Experts of a small language model.
Size: 14 layers, 58.9M parameters.
Experts: 64 experts in each of 14 layers, 64 squared ReLU neurons an expert, 6 picks a token, a softmax router.
Training: a variant of SOAP for the experts, 335M tokens.
Below are experts of layer 11 (counted from 0) of a mixture-of-experts language model. Rows are named up (a neuron's input weights, with its number) and show model dimensions 288-383. Each number is 500 + 40 x the weight over its row's rms, rounded and kept within 0 to 999. Numbers have three digits each.
Before each expert's rows: "mostly gets" lists some tokens that are sent to it at least half of the time; "comes after" lists some tokens at least twice as common just before its tokens as in all text. This comes from a sample of Wikipedia text that the model never trained on. Tokens count by the router's weight.

# expert 57
mostly gets: " where", " when", " while", " but", " and", " what"
comes after: "s", ",", ")", "\"", "e", "es"
up0:538495534579474375453513507448488481522473427443541509522441483520541453521475519511568526426536520499511498477501508556534502503521444539494479543442558517530468526447485467475436527508537440522566483502509569456474497492446477505515524473547505496420524546517495550542504518541562514532
up1:508474459483488461537442519440459514448535546511546517546610519385547534528498497491487444507492517521526534474464478509489522561508476531524483489421507469485553587505432532552527538462517511509550459561431507489468460536478514475481552448456522498490447540420469530458473551470544511557
up2:504501556506462479555442580485626481493462562532446414509503512457478441522487524546539498472550543493499457489537507550415465531514487470467449522507443548503469550551515524527519383500501543515449436556504506488542392468518509528528526517490503484468453421503552452502484481546458479478
up3:503523460488473463529499461440529504499461493492530446495487559476499485471497535480576527482528471520550488413518469555555483458455497450453507489498505486443506482553528394454508478470493500505511519508499495526537571473535485482500435504500453536451514447548499446541435451528503449505
up4:431492537477492474426526477453475511465520523508563506544466397487557474423474501509495543471508543481508526501536445541493507507551522516512504522514440527483590534534488570502564501520546522497467536487458580500514439507509533456529510415532490567456531536528480479440512485559439413469
up5:467526461513436544493455528532500508524559551567560482456454476565463458482468521484468491526516491476515550526481427532472499521516473556527576459436555529483576505573508509573445498512443501565506475441499582470534507636549471498474548535501457493455518514532479453442492535532477499463
up6:610560487544476554528491537532483483530471511496546496606552528517533498546523505466519575481489486521505574550445542572526458495487546418444502498469490453463554484485441462501472504468542542461556429509479508488508508537500488521492503495496515506519537488489545471478513552444550530496
up7:504539480503380563519502568526480498446502505565495523568522533494518538460517412500511503464480537518513508530514515542424525533573552565476524470498507547472511512533458449463483503500451503568500529486553548515475492449457476517499461499445519515536516487524506467553490535512492503513
up8:532588426566486449447405431510484504500490509512475509572500441530459491499510494492517509480532474495469490534473528452503538545507546565529546496508566480459442547460499526512485524525496496448489469495493443384466485407519487604513522479525469564462482481428463551491531396490494496570

# expert 6
mostly gets: " ENG", " GER", " :", " FRA", "featuring", " GBR"
comes after: "\n", "  ", ")", "%", "\"", " —"
up0:413509471488521520444448507515438548493489511531521493486470494575428473499472522542474459543542463440526525465464513502495443435509545537481568452432534566373480474471535443468543490499507577479488469522516481443519520495455485498519462602498454485502517522468539558551491579470553584521
up1:433645517489479603503496547453536545425514546514464449505417480561517434492490546514485556521462499450548498472483471410544504438507554551485535456540511492507496532612471564521516464524552508486496498442528524522544513491488481500491529511442562573447503517486489557540547501466507528473
up2:479536517501578576569387575521436461489420444520502505467470518481493501495458571478411483433462435564527379487422562578493484482460502540515466454515525537527534452510441520517507457534437402490540477569544478430511540492522492542513467518561571506526498482537445501491489504590453457512
up3:425526466508390528433528500538473466533526442452508510501488488508519475520466450556508478497445437512529500478487545432454501501479525506429474507444572516538523458586446509457506538514496480526532563544510479455524477448538518504471516615493496502464475528500499520514547467509488494442
up4:511474469513546535506507495526529490493472534475500505497461494500467491407523579590503572536516491469503522439531502469420487493566476495486475463487516431481545515541549450418507543552486481497575551488480447420555474488488537543503579524464504476555565492498593425437479649527477528512
up5:539502524489540448452558466565445493563420487492478441524475522469555514494506460556461502427461488526460507464444530531468502456498534490506469473439530497470514557436540496497465545499517496446490443529508559504519495504536503393506512465545503443423524450475516411446482505499493538519
up6:470478478493475449538480452535493492462537457471498583494540543479535430474509473454478487535457512503473567479474500504504490515517552432565463546444516466472429493609518454555554456483455504545491519411476484511469515544471501499531469567518452539534426494544513493515538478528551422614
up7:519505444544503563481455503531471451455485550580516527489524467538489535536523493399554523525472523486494528460475556538561441417475433460442479499480523461563509558499465517461489461499521514486418536523495458516457491510545430561534507526463415447502508524477587477521543482444416451458
up8:502447454489474547495523531468462545496508526540420474506502481477480488462458550538488524495519500387543461381551503560417514474486527537463422441516532455529508539533537421504543470454519458568484496520520501453497465537484526488478545527514461531557547421516386507457476472447458511507

# expert 23
mostly gets: " Mount", " Boston", " Oxford", "The", " Dallas", " Holy"
comes after: " at", " of", " in", " to", " from", " on"
up0:536407516433465472592486535469513441525501458433473527488515559531483467504544524544518515537528492505520504524436468496469439539452509528434532529482499525495494544530535567450502457401509452478536469412549465464425445473444543476463500479509413488429497474509541487510468478507467580488
up1:422462467465489435550548434420467500466494525534545530478476519486532490492460527465494492526527514518398531440465523462483447464450475522508530477503491540499429530463436537484507468506538464511413443488501452525475583454521433462498543494511422391500568544495457518510476506538533520493
up2:482514457445457511572528441578428533528503482464468484491526459482521531537451495463448514526511489460521527573483529457430391478493506565552548418551499526489500488504488455456471532546451507550501441504432480509497488499507526495372459490505465492449507580547532440535437500520439449488
up3:457555465478458468530448465443470464509524478532529541506476505570486553463475494414483458544531451460539551456536524539467535567501516509524500532441455480497454535485518449567503486539525500516492516465516558505519489475510561517443463468498453488469437510499549513494515456461557452497
up4:519484557489533479518457534500495527519500530399501535505559535488430493453511516508453538485492420424556476456535541483509478481567479567554474445510456564478501457566537465448444437439484461455507513477545525475477497480514482508548471489401475472567514496457531565480411462417526509478
up5:504489455483482496501430439512460504533473486501435501494530535521417521500491517548404512439486512514450537503508556508513517456477511442435481512474505532437497504544454483565503502479562568512507533538583526469501469502538493453470375448596489500481507449532513496486484477460468456514
up6:480527469441517537505468516524507547462556448541593531491400576466517498480509534414458412575518534456506567502483457473448485433495559497499499567461544493487580376522500484553581451500483567539491479484476486514569464518602494471563535551488493511494508524561563488522471534496514506580
up7:515557457426564493522479531491538478503437435459555550527506521506501442531450462469496445487442478454593496441461395476554533454470465445533490464461466505494547493512510523455473484495490480432489495524445539455486495578499496432555549524489468533531568456497522562485513455491481489451
up8:492479526407427549522490579472476504552497532562517474494514518533520529482528494442541478529508552509443488484524544559506519466472475582486460477533523488506512491499451440426456546470465557548489522509473524535513538605489433475571474544483526525538512468497473553495508510486460507498

# expert 31
mostly gets: "\n\n", "\n", "\n ", " Born", " Animalia", "|"
comes after: ".", "=", "\n", ")", "  ", "\n\n"
up0:499485503483488525533514540430498554533470433523525490522479503566561453530444458461587458445448506534480541534481495468464471489486549542435508482475526497474530531582466470439528500594570518490533515504544519554501535494488530464488461531380564569463431512500396400485532521546517403465
up1:501533529555482538520496500549484531522479435501469480518539458487489530576487518456495351520558513507463495482533513499450471556468538545483513462491465527518528512505457538552501467497490482466511543531521579485550462508540533496426521569443482438468511509505488544530481492519500495511
up2:480534476480551441550531558509495484534435485461479527469468464537511513526559478507472507529442470538462429517484465514511464465522515505465553465407520469486462460606511487527549525470478546482511471499568505450490516527518575461577495473522548497496465490556512477424535495475517564569
up3:492526558487503534472457521454463559535464395503498535416406436502551520546499499493546525488491496498482498509518460449444556518431471509518574444419439526509464518547515493544440400424553502496478511534438505448544470532468439534491529571489507509487509510540411502403484503524472542521
up4:482539534471479544507459546458495535546524538506478443571505514502461454440457541486523506535476498452527476486519550514489559458497491497521453431513526480500529532572523537522504512511512469508507544430478514541464542508439440419503520534449448474499423539534527558363506450551465544523
up5:530477413574573493510501565486465495485467482534572516568514496612508510546508502547491470513471455525453544445518435504449518478465461497487523465515542545575522471503545498491469544517495462479565451520505504510549524520504456495544459552527523473428487493561532555510547479548461574487
up6:441509537481500554455464476437558466429435497468473446459442506600576481532466525541450469499541530498441509440531439545489567451461569569424444496466556572468502488554560488510545502454468535517566472505498528508507509540490445489507510540460530560495489438467540532455564402504505560474
up7:503500442461566553526509573460495514514490494467463489482502559489573489528456417465535448476478468450477558471500468431464538507563523527518487472564573528452469455513493504539501438503489468462527466511452481509431550473581491487515544487496504494467518494518441542584542472521483542510
up8:471501518540473496571481485530531479468485457543524453509555491528561500624506527530516567435517593536416526503483518544541449486498545436512448427503584441494532460490498517467445476471561446464521525435533536491548508515557583495471489500414499518505473461543490498422454529487591534509

# expert 22
mostly gets: "\n ", "|", " ;", "\n   ", "\n", " Best"
comes after: "\n", "  ", ")", "|", "%", "\n "
up0:584515538489533479456507534506513534522527495521560484457516487488473478531468487466424580430451524440447407485524531443494497506476467422493508465480471474484512527526464564527510531604502480533524523498519523520526512528513433474572486481437480507508468547512491486556463497522551483482
up1:524501541469458467451472553481515423518531511541522471534521487528487483463498458499524479548482610528466534502538517511514532454469565491454495424496579415445443455521497449439458545474573506431540453508477453455537490419516516446512459482479515538526454486450556467499511475459514525454
up2:469473426437483410477483530572529478507543468528418499523429554561537492520461555496477563505512478442494445474546509501551525491505569507444481497494506482457499485551513466457466470551581547462488520543489522437449511533588456490558596514528558484463560447452493511485463469479472525534
up3:507540460395512486510532489565559510541503505447553533474530463490482513549481468503543576533525539499450550506471565497445528515412468487517484482502433579460498558493507439539512445530507522508504537458498473451559403481578474524539541510552476512571490528571461517527465560494525529484
up4:448498467535521469500508531466492520496466487470419460493541465468506532459452486447489442521486502434444451502507569565413497512497409549498551489547529523459503490542510451475552551489569542531528490492479558473481475512492540450470473527477522484430488507461435564532393511499538471465
up5:479473455483447502454521518418548456476521448510527641597468586480460511497513477527586556570552426541545456500506524420495483512424460560478587473468465505490519509532445505567502537533517423493493528421517445519492413481453501498500512510473460475503518483518581524546574473486540509438
up6:499554468525549473495513494450493501528528535470548454465438545507477464488453497543485503512461498493488499575483536455462483483487457447499473501510487500561531465548471542482521488504555427527532487529431560485485525414552521519410524537462371498460551489486529526518515504553476518539
up7:481392515529462528467512536516548521488455429534470516506428489478426529520454528509590498520509499472484456554413464497537538412495482489462488495548453495507488544496459498491431451450543465486419501507522552480614508551530444513508505507493458541500524494446535499495477458482452431502
up8:502490516501538507555497499530546509482465433488484444480479566540521514498519507536464526475504469487565474516427515556523550485470549557576457516437495489463561477531490527481510489520549512445440469409484472459552510524487513484500551491502508544508467508455477487520431575547480492515

# expert 63
mostly gets: " 5", " 4", " 1", " 3", " 7", " 2"
comes after: " |", " (", "|", ";", ":", "–"
up0:551575490532463545501500525464515435508475446450495583454431449525509505560496489446504487531513411590532490470511514484541541431562478482556514510495432524544511573547539511416487471567568544532438524526496538527513520525527487553510481502417531530499508459435528512471447523569473476536
up1:450417522476558448563486535451577475434526492484544478483453489477499500522474569496509522498505481426504567507490542552487473489467549547530374478464522546459532490497466490568548427500538540497469459495547508583424461565543576540509453479464517494463481524532552532531524563500502497519
up2:511474508564501541514449500503562475535482489492622550511436499501465551466535496515526603499520469496432572470465487548443524521447572531426518469422535485483500618526414494572450500520579505508431456495563437527531532519477533524470531491502501514433497509512496462512560484441466483552
up3:481567415424452437494531512471543555575483526515523480452468524487492454535450497561459477515490510448474517499517483466538518547540477518494508515516494469487567529534549464499425470532507497376560477545444487525557523490509527467466466400446542490436456543515551507501472525559463457615
up4:533525482513534519485461504537599521490523470488470534472510532454450555545479524521435416460480562542543451432498565453501517499453520556492492496512451481505479547548491490476485468532503472465394466432552543493398503467485514531548516520498460514430507544553500478516534536544549491511
up5:479513485543582515520474413568505582473487488474477489536477500436485515526348463480490487490436551483488519546509526510488519426427546462470505530460487550472463455520504566500530507470523475490511484489515459514467487474525484542546471421525453596446520466492477527528550501499550504494
up6:514470456468505451465495489498442552559543532503499512458490518455474491512505528529439434514492523523450574551519501578494418456550529484478542487589543594466612454497465469425499505575468471440494569466550535494512547513525488511565500471492471494477517508466523521505569460518462514481
up7:526483450454470497480504521473495443538487438483473441404485507496470485441469537505546505535508500489525504457496490496496539463445512490541547412539569512493456513585423567555446536515550504434532476482537487463464511562525526574462526424442529525518513569497508551521560425517540505519
up8:483509472478485482505453448430467465498553495537451472526511442459484513505487517602503496535468572497526459459438472566565611570574508505519475467476471518589511470513429569500533496438521490441519434545475521470466528450489527540480526496555484516445519523499521506501530544444443525535

# expert 26
mostly gets: "\n\n", "\n", "\n   ", "|", " Genus", " ;"
comes after: "\n", ".", "  ", ")", "=", "\""
up0:598562565494480477467509521559526478588529570549447519499460565516479551506483514544575570476501535517451477485429508491494587480507444492552465537536520561553415465596456466534505465527472528485478469595548482521541482412587524537420486453548510545543505482494472494460511568502463476497
up1:529551480522543542498516476419451491451511509538537467455518488519538505444470462473502474457502480484446524534477452487525544534534536537505495492556541522582452469605564533462482568494428528470589467551523505446447531521408396516485473503486497549505462480455501486494397502469455582442
up2:557500488478476485454463443555568482513480552469440467445486444510469471488486497515535444415483532578529516488486538552502536530471525522518467444517534488507504492529479412480538567527523509495548473510439575527495537532533485545448468487453490452507529482535495483464499528505588525579
up3:495545432458419476557507543455529550468459439482539444522494505470492491488499481491466496521498498418529493513487449532452454444467524548513457440479536499515506534536505490501439460494514518552466567492512540477442518476487486487497528478550540575460471573520489470500492463528572459507
up4:494460478448480450461532513463539514501536555429509510498550487538503505508452480489447552531519477414449460477485513474556497504425547545436533499520474507438499545524494434516567494451513530529528469576498510483546499503548507441519587516448526488623515523541444511504449505491475520431
up5:526449520545535451475557483510531458433477435503550546629525454578552455500508503590489492545457499509455519511511517553510490494452522470496489498547483457527453470559455512527458486521466559515457494465485533418459494531539513508505540533504588538500485460500472494626486529562511475519
up6:454529458440533476549492510497478499520447459553433453535563514483491438558476496487509509502475469503534507473536566434554558451490432448488492468481480537567542525608618526529475458562501454523528483465520507532523525589480471505434557483455446553534457549546447481470518467536504519532
up7:537513519480510545464504478464502511532609486466511531527478462512474528539474520472528433468521520523493537518492551573454493506509555632558524568493425498536545514490625526540457501500577524488464473531438538550464519488477508434481466476466443524455512466533513500579534494545464496478
up8:492516501514518605451518504560531492591571457585411454509454457564475559410531552525499492496562504405461473432464560499609490459481576468518484433527502514435495515488499455536530523469484524526421529483495551557500487483554473472522498463548473469554484474491522472487508444436482491508

# expert 52
mostly gets: " 0", " 3", " 10", " 4", " 2", " 1"
comes after: " |", "–", ";", "|", " (", ":"
up0:485509505478537482473514597515511575467574506520422464500564520466474494463492552472466523486481591504488418520544486542500405433491506490497506508545516496496492554513531506454488539500484515444537533565498516475455572490509577403523496505477500462487506540537521550469471492521488459454
up1:431490465448475489499608492476494493572491523484524535485460505505468502547481480493466568432534496417416513498438474516545541485442487550536431451480526522505491562590505512497529518509521556444457475490467442485487515549500507454450451421440497503568538522516484517455488487492457445514
up2:477530512469506538465503510520450437503507454542471484532544503443414586498482551484491519497486479487458549434472449577479392512517499445526473513545487493448522514448454502479440458508482517455373546558616513469475510498551522421530460508511437530441515585526499501451474590577520489427
up3:495530476443497541537539465489452513486560549503505517545509534483456494514430443489461526501520545479522530475451495519534509478570546516499541455540504507553517466534501347548473580544554468463574489471477477564476457494492474544453514546536446568496491564548526467463517508478448482509
up4:503424535528440444573443421491549505504488515444576512515454471466650509451439571541482526549517488479527488497478489497441486585490524493482473568431540456467482455548478501540494532457548530536513472450542548493485519490463541489444528513444484481399423548537519441511505542463467481518
up5:514491496532453533440533427546453543577532493509529518433500535510537483483486447448538555455451468505437498488497578468498515587495460504498498455518482475481413479518453501524477508492491432525435543495490527556477533489481431496537411464534477545448570502473548522584475466548564497500
up6:539503447470579496543538474567491502527478495458519456508448523415475507516458527493567453443555513464503535509518505528509548521483453571513444509436484574516495537560512502548498439525552510500498449465505502511503488512500551525506400485505471507507506530475477494496574488452504528513
up7:491467527508531485489517529526578509554500593542498494545382517532517448463464583534482470519485486493456375515564549546522542609522399478474515561496509518492512512488486472538523527519516476510483468465474518489495531504545490514497538411563561438529491475512542529527494496468548473504
up8:516505528475516433516456533525460490484516435538493484510499595432519500429445566513544516491452578518548485485461560551557443446530453497541513512448452485477493549518554521444448481496568486488462527467500539566510562495559489519531548431484532547481478529453470469489545506506445466437

# expert 5
mostly gets: "featuring", " Sir", "John", " When", "The", "When"
comes after: "\n\n", "\n", "  ", " by", "\"", " name"
up0:555479454514491535551540480525497484498528477517463523474510500463489454509496519559539499470524464490477508510543498445496504569453548552542491471382461468524468492627499524501530523486518517536493416506426452470488491436446508516459472503562522509576475457499544473583504547499571539519
up1:463480560502455476519484480502471438543473520499443459547543497507499574528482539489513436456528542511485532581515542474497536553513473522432462524501569498535526497501535518496486437536538452511507512484532444565546398470512447447456510485524542486489462592519514496447501488504500502535
up2:555469524447483552566537535508477499548544475547496518477518495453522553538472489545526651502481449520532518452460587634469497462403535508451461479457440535504570494516501580552495511479465529505556526501473471438512584529495615472494511553428468521490536551532539505459467544535544435509
up3:512521392462493539458474519504449540460562447564568428528519543462553480481494498497540554573530497572474445479532499524481553529515579467494515462437520512444527511545555477598457531456542428503459544545477553500522463448483518512511525460518514487486526477484566508548491486489547540505
up4:542522438541530481524499546515546478476553490479500526511573522477551526443462543409476475557517567455515444412499501526541492453507485432491551518523453507532541456536484523440516495454590463505544524473532524500549527459461500598456464486417477531557495446497517412455528504502536557511
up5:521496517469504515518540444558509494512490521455585453548501450517629458496458549476529484472466503524544537461509544512515514487443477515530419506498553420547502514559468552542386496500553512543518531569469416534507534471528526441505434495461442487600531501453483538530473536554468447480
up6:507577527503576515495550546518514516465482487546493496515470453485491519515521576450529517455405368535493553461494473509489512516490470525456433503556518429469525599536516497519472578502561535440498439540567469443495564576515539551509541506456507576529487433450464507484485467436492519582
up7:526522496472406521447478487492494539444470440487524564364521500447533422469512550530608448532542478502445511563488463502600508442478527491463463498463502493520513493410540513543464479507546523487498459467475460451511505432603523494550517529512470521462408541467496550546495469563576459521
up8:466434567540402426532436454530545487510422494579519534469474466481512557432529470501517514550430468407486498433506465470536432464559448584476490501441533490507515542450498510601479523516544553493489524491488527486469507546560474429481542485540466456446536495478531527417490485532502493541

# expert 21
mostly gets: " New", " York", " South", " University", " London", " Angeles"
comes after: " of", " the", " in", ",", " at", ":"
up0:469521454509512530498489486515542534504550529494494493446513448470473466483484467481528376505489531440541491514439514543486553569510444478452459515491565529478478475557533425523512432498462435423492485360552564483451394481527456501427493454562489516448474507515521474452530476466480493471
up1:491461511572553440436498486518472464519397488473471488489493483502422462518598566494450587473494465545499430515533492574482506501519527527497499428534570511442508559565527513473431505465527514548490422525481463497521559496516525552560497458576527563452523528500572497490479572514478469515
up2:515502519500429433456467410506450509470520447458530524499471580500448508580462449469409432511474486526450531426525441549485479404488561461509550471474561515451562496440477511497501512490503477511517445537490475441568520520563512495499468473479476528465525516547485531472462473518547509587
up3:509578469546499436438562536472519478471483433597453409474464535440486482454544440584505572481522463579520527495500563550441451516528506497516466495488510508526539569436465394488539456550432458433467500483500454499579512455551506428463523499537514477523565489533472448563520474532493452524
up4:473459431482390414464483578504508450487511541580546459508489541455480438582449504497513526514483459494477490502467516543500512522520515467486552520528528446470479415513514484516513519553461425466427537513462505485452491541537529607460550506500530520434440503524555512421453457484520523574
up5:419520467484470465496568546500517534518498487540390470447518460528509454511473486537543525454546516461537522449525492529510527509500525535593589540501498545505511511516487443570494572589568505487532511477426503476541533428470481537469439481450525519484470521538527497508548481486566480549
up6:447431440467419469495521526546492434514555436470528504531526450474510477504481515490482561512523484537487562520542431508547547413570488466560471525541554560470501515544562499495445543500489505511442471453501481520432555463443464503443489531499463457477488553525492502536431530489525488525
up7:487512535452522548518470537558487519531492386482538506499545480481512488506507511539483530529525472447478551469508530418464496453516499481445464475485453491508447503546476492508478515480460499550485504452477467504493434484458541534439565502473469504490456446563465465517436522471543518496
up8:446470503565418487472471541452510512518516530425479514510502516441504441576440543491510542450463457500522412510464537488495499503502440537485506490459505520575581549488518483469466457512571505532484499510456449489518563444536557468514546446548513475527540464487568523492616556491494433510

# expert 18
mostly gets: "ora", "pre", " civil", " repe", " pre", "ona"
comes after: "\n", "|", "-", "  ", "ti", "%"
up0:496544482419476489501532505557498559491461485499487425472483409451470503507488422515516496520532463510487583506544513457485519477492570561461494497506591500520515511541521488500528544498499494529512411498549541453470500550446578461542496521479568506486500484534475479508545507490569527471
up1:466506501538473474479529519475454527481498471579492491468566465480533501542493533504505503506523522518428520499578567457528592482517501454524555506503485576538457453557513536460573506531475564437468479461460517494479444510524453468546510525488525494511514497499543525512440538507484492458
up2:476504461441540482499497484517489513494428473473438438530505531536429540503560529534481484548471506459526493481480495498474402463505522501458530478486537563423470500539506505451510473536538478517493527454568523503485445435382503414513516493454518533501485501534512482476528559502558503513
up3:555477453458522567508498541507516529549507464522452489538498451419439515483468550505548548532473530457491478484507519499551389506496485492494393456530487462480525474521521485535520458488514413457513536517483530480473496507475463629541500512502547509475586474498502444483467515503523476476
up4:548524458442454514522459435431530464504429499552519469502468501423527545546501475503560543498504475487546500548570412484527483454479507535479522492518537534496490526542516452461491476508476569466436478505531532463471515536493497470582563502453460498469513490497546492466510336482527467530
up5:527571462581464505469500475455453546431493504502483475496515593473486495486483432505481493453417522486511541538465494500543508489512482505502460453484528482497533525488455506541460579458502467521476535504501558492596480553468512512437496551527461415551503522582422565450482487486519598533
up6:560479517490508454495477500514495515457477493451485461554530431500575576466492510501473505532571531540392575555449494534535513554483478562462511449445491467532519541534460458519525475507527578509546485474562544503572564521487501483528465519500530488474465498463413460469505450553434491505
up7:509528550462512495473453551508489521551495499517527484499476454455521541466475529504481473437463483493522538547519556502522400504397456531507513510491521544520442545511483513571487562512603559550552507549472427535525559557446478562519475406400556419472535528524496458463512470530452443546
up8:409500534426501464524500467471491519514509542562451470496451555497478500518507581524523462560519527468583493523456545536503530456550540636533496537490517538507471550599483463486462497494544482589523445517509541478485501450550524543523491431496516589493521528480512516497467532513439450486

# expert 62
mostly gets: " and", " but", " while", " when", " where", " though"
comes after: ",", "s", ")", "\"", "y", "e"
up0:498517547535430461500461453526448497500485470531460512483453500502528517497507504513483494542478485456493507494493526447497553458550500549503533501548564494488558517449596461510550486487530480459515451494441471509562529473511488463481490455520514476514422505509532510478484502488521522584
up1:547482443574490504500523478545575520480546435602488533518523496519512501499563472496519469489464496467568462417488558500484562475475461542472590561556451512473501516491580554585494546534539512554496494583491393456537498468475506496526517491555498505464500479522451520438482495505542536568
up2:463497532468438494484512545502511527507418492489532483526498561465456496535555549495583518456526473538479529548540496508521508519449526465504543460515486503498464429569522437474482454545383495535437533531496519480511474409483495569546449492528445522521462487501535449614478509456476576521
up3:510543522538512513486502461480453495483560492440517502467491506520516402500512497569466510537501474523476508410469509528563475452503503449480469446439498495516499522464431469493520472534520465454503524502476504535604485455501504507464509511479492511513529505481614469505480450500555490495
up4:462536534535454547440498513534464484512509503471534501467509369539535573479431467525590511515541523477527524515532460481556487543559567472544498505558491524469575515444510516553508517536536511564496490533545525439498585433510452543463507476456508541503531564545506461552525534478479528589
up5:459463562532569524502472512492470441428473463472491509440454592471535507454506525488509440459464526492528561491521465480542545474453404505464559524487455485498472475558502510488534515490522538516453505481491539425559481562569464492482508501483521520488482484507510461462525566489496536443
up6:453553482520449547428496523438504521462491486519499506480480530484509535473487503435468487478452503540553455503497547515566560501431455479515509425467563489486496425530522526454515489586574476544537541498451541523538551519514537564535502562483529494522514467541552524464441466496547542458
up7:496517548448483557521513511484445500393576500486440519490558541461527467453457523497506459530490448481594488431440504489465490494542534487514457437499433542541505562498519506455472474515527571509478524481488515517518582424541548475477464549526406547510443563546480510482464517493483456481
up8:469525516463522521539504517483579409491489500528497503530571505463560443480511570455491427493469492469459456463504409453517570497516499512537420513500519542485496548495520486463473506554532525551516473478527466546540567481529478495503598473488482487519518404515462432491500482461496556516

# expert 10
mostly gets: " ENG", " ·", " GER", " |", " :", " @"
comes after: "  ", "\n", ")", " 0", "%", " —"
up0:500531417506544468521490458453517439598463433492485562482476446484527509498479472488536469444502431461490549478483561510525454554528497530583455490487546425479538502581541517562456509486485397481491494483484411510540515471483580471528480491497468498522509512474464455516477453571474464587
up1:525539551447527496518477519500534498468531532477487465439504464464480529528477541569486493465553579445509452510434450544530562543509491497481550492497479472474553489601501503573384463469510488479497501530536502489511518483545480533486532591416486482489591531566520552455511495496491548440
up2:476505489505499527491491464495524495466557484508527558529531542518466523546522494522482516529461557551495537496600500458469522523482529490497381500530528527529497484501483497525557494539461513504514504529522471448494520461448570502396512500556440547536484454576484539470492510505543631446
up3:542477436485515434502456472515518451579511417513452442515477546559525489529498484485486448501524488540465528513447502465531536542474406556494478474476525515511450568518494435492451473545470510451454472475454523552473494442557530498542437471524477456476502507518479383386435460547414517528
up4:437518506433504458527510474535482477515460476447519525437470506458496531521514489501537522514541479480521461438553457501490456452501541477554523535480505520528544545538517486414495522463556483498471531435532489521505446482510483482444518424482507499444474499475516410462491468519481476501
up5:514552432564553548477453526457482489459472560606574558523471520479492433486560522557518546562474561471487511561491492529503458529472537457530576460485517520531527464508532510565510506462521545520492527509500583472498471507534540527477569530459508534496452494525465554512437461512508551443
up6:518508501484549599420557487482462518502459494541473478547487448523476486533518483442527522508434627530517563483426411442565509486448537458521518489530514514453441543520539535406564485552440457473596571478529563495475450459586542479551483489525515519454568494509511463538478434485513502432
up7:510423431479587492550439527509504495517519511509559538579506444567455494497488481386515475497589484508438577498514496554488482499481498467494531538489486496500478543529468401533465535467494451551507487494474522471443489544517587551488560500479450529436474500581439480509455525525491554447
up8:497450585459518451541501516479488505557532465497442475524533433575522577533498489483523481487552485598486525506418490515503422484516504522488506449489490492424535520594518466490459456512568444489505474515545503471553458490458546472476538437525505447441468557512529466512377544542412518467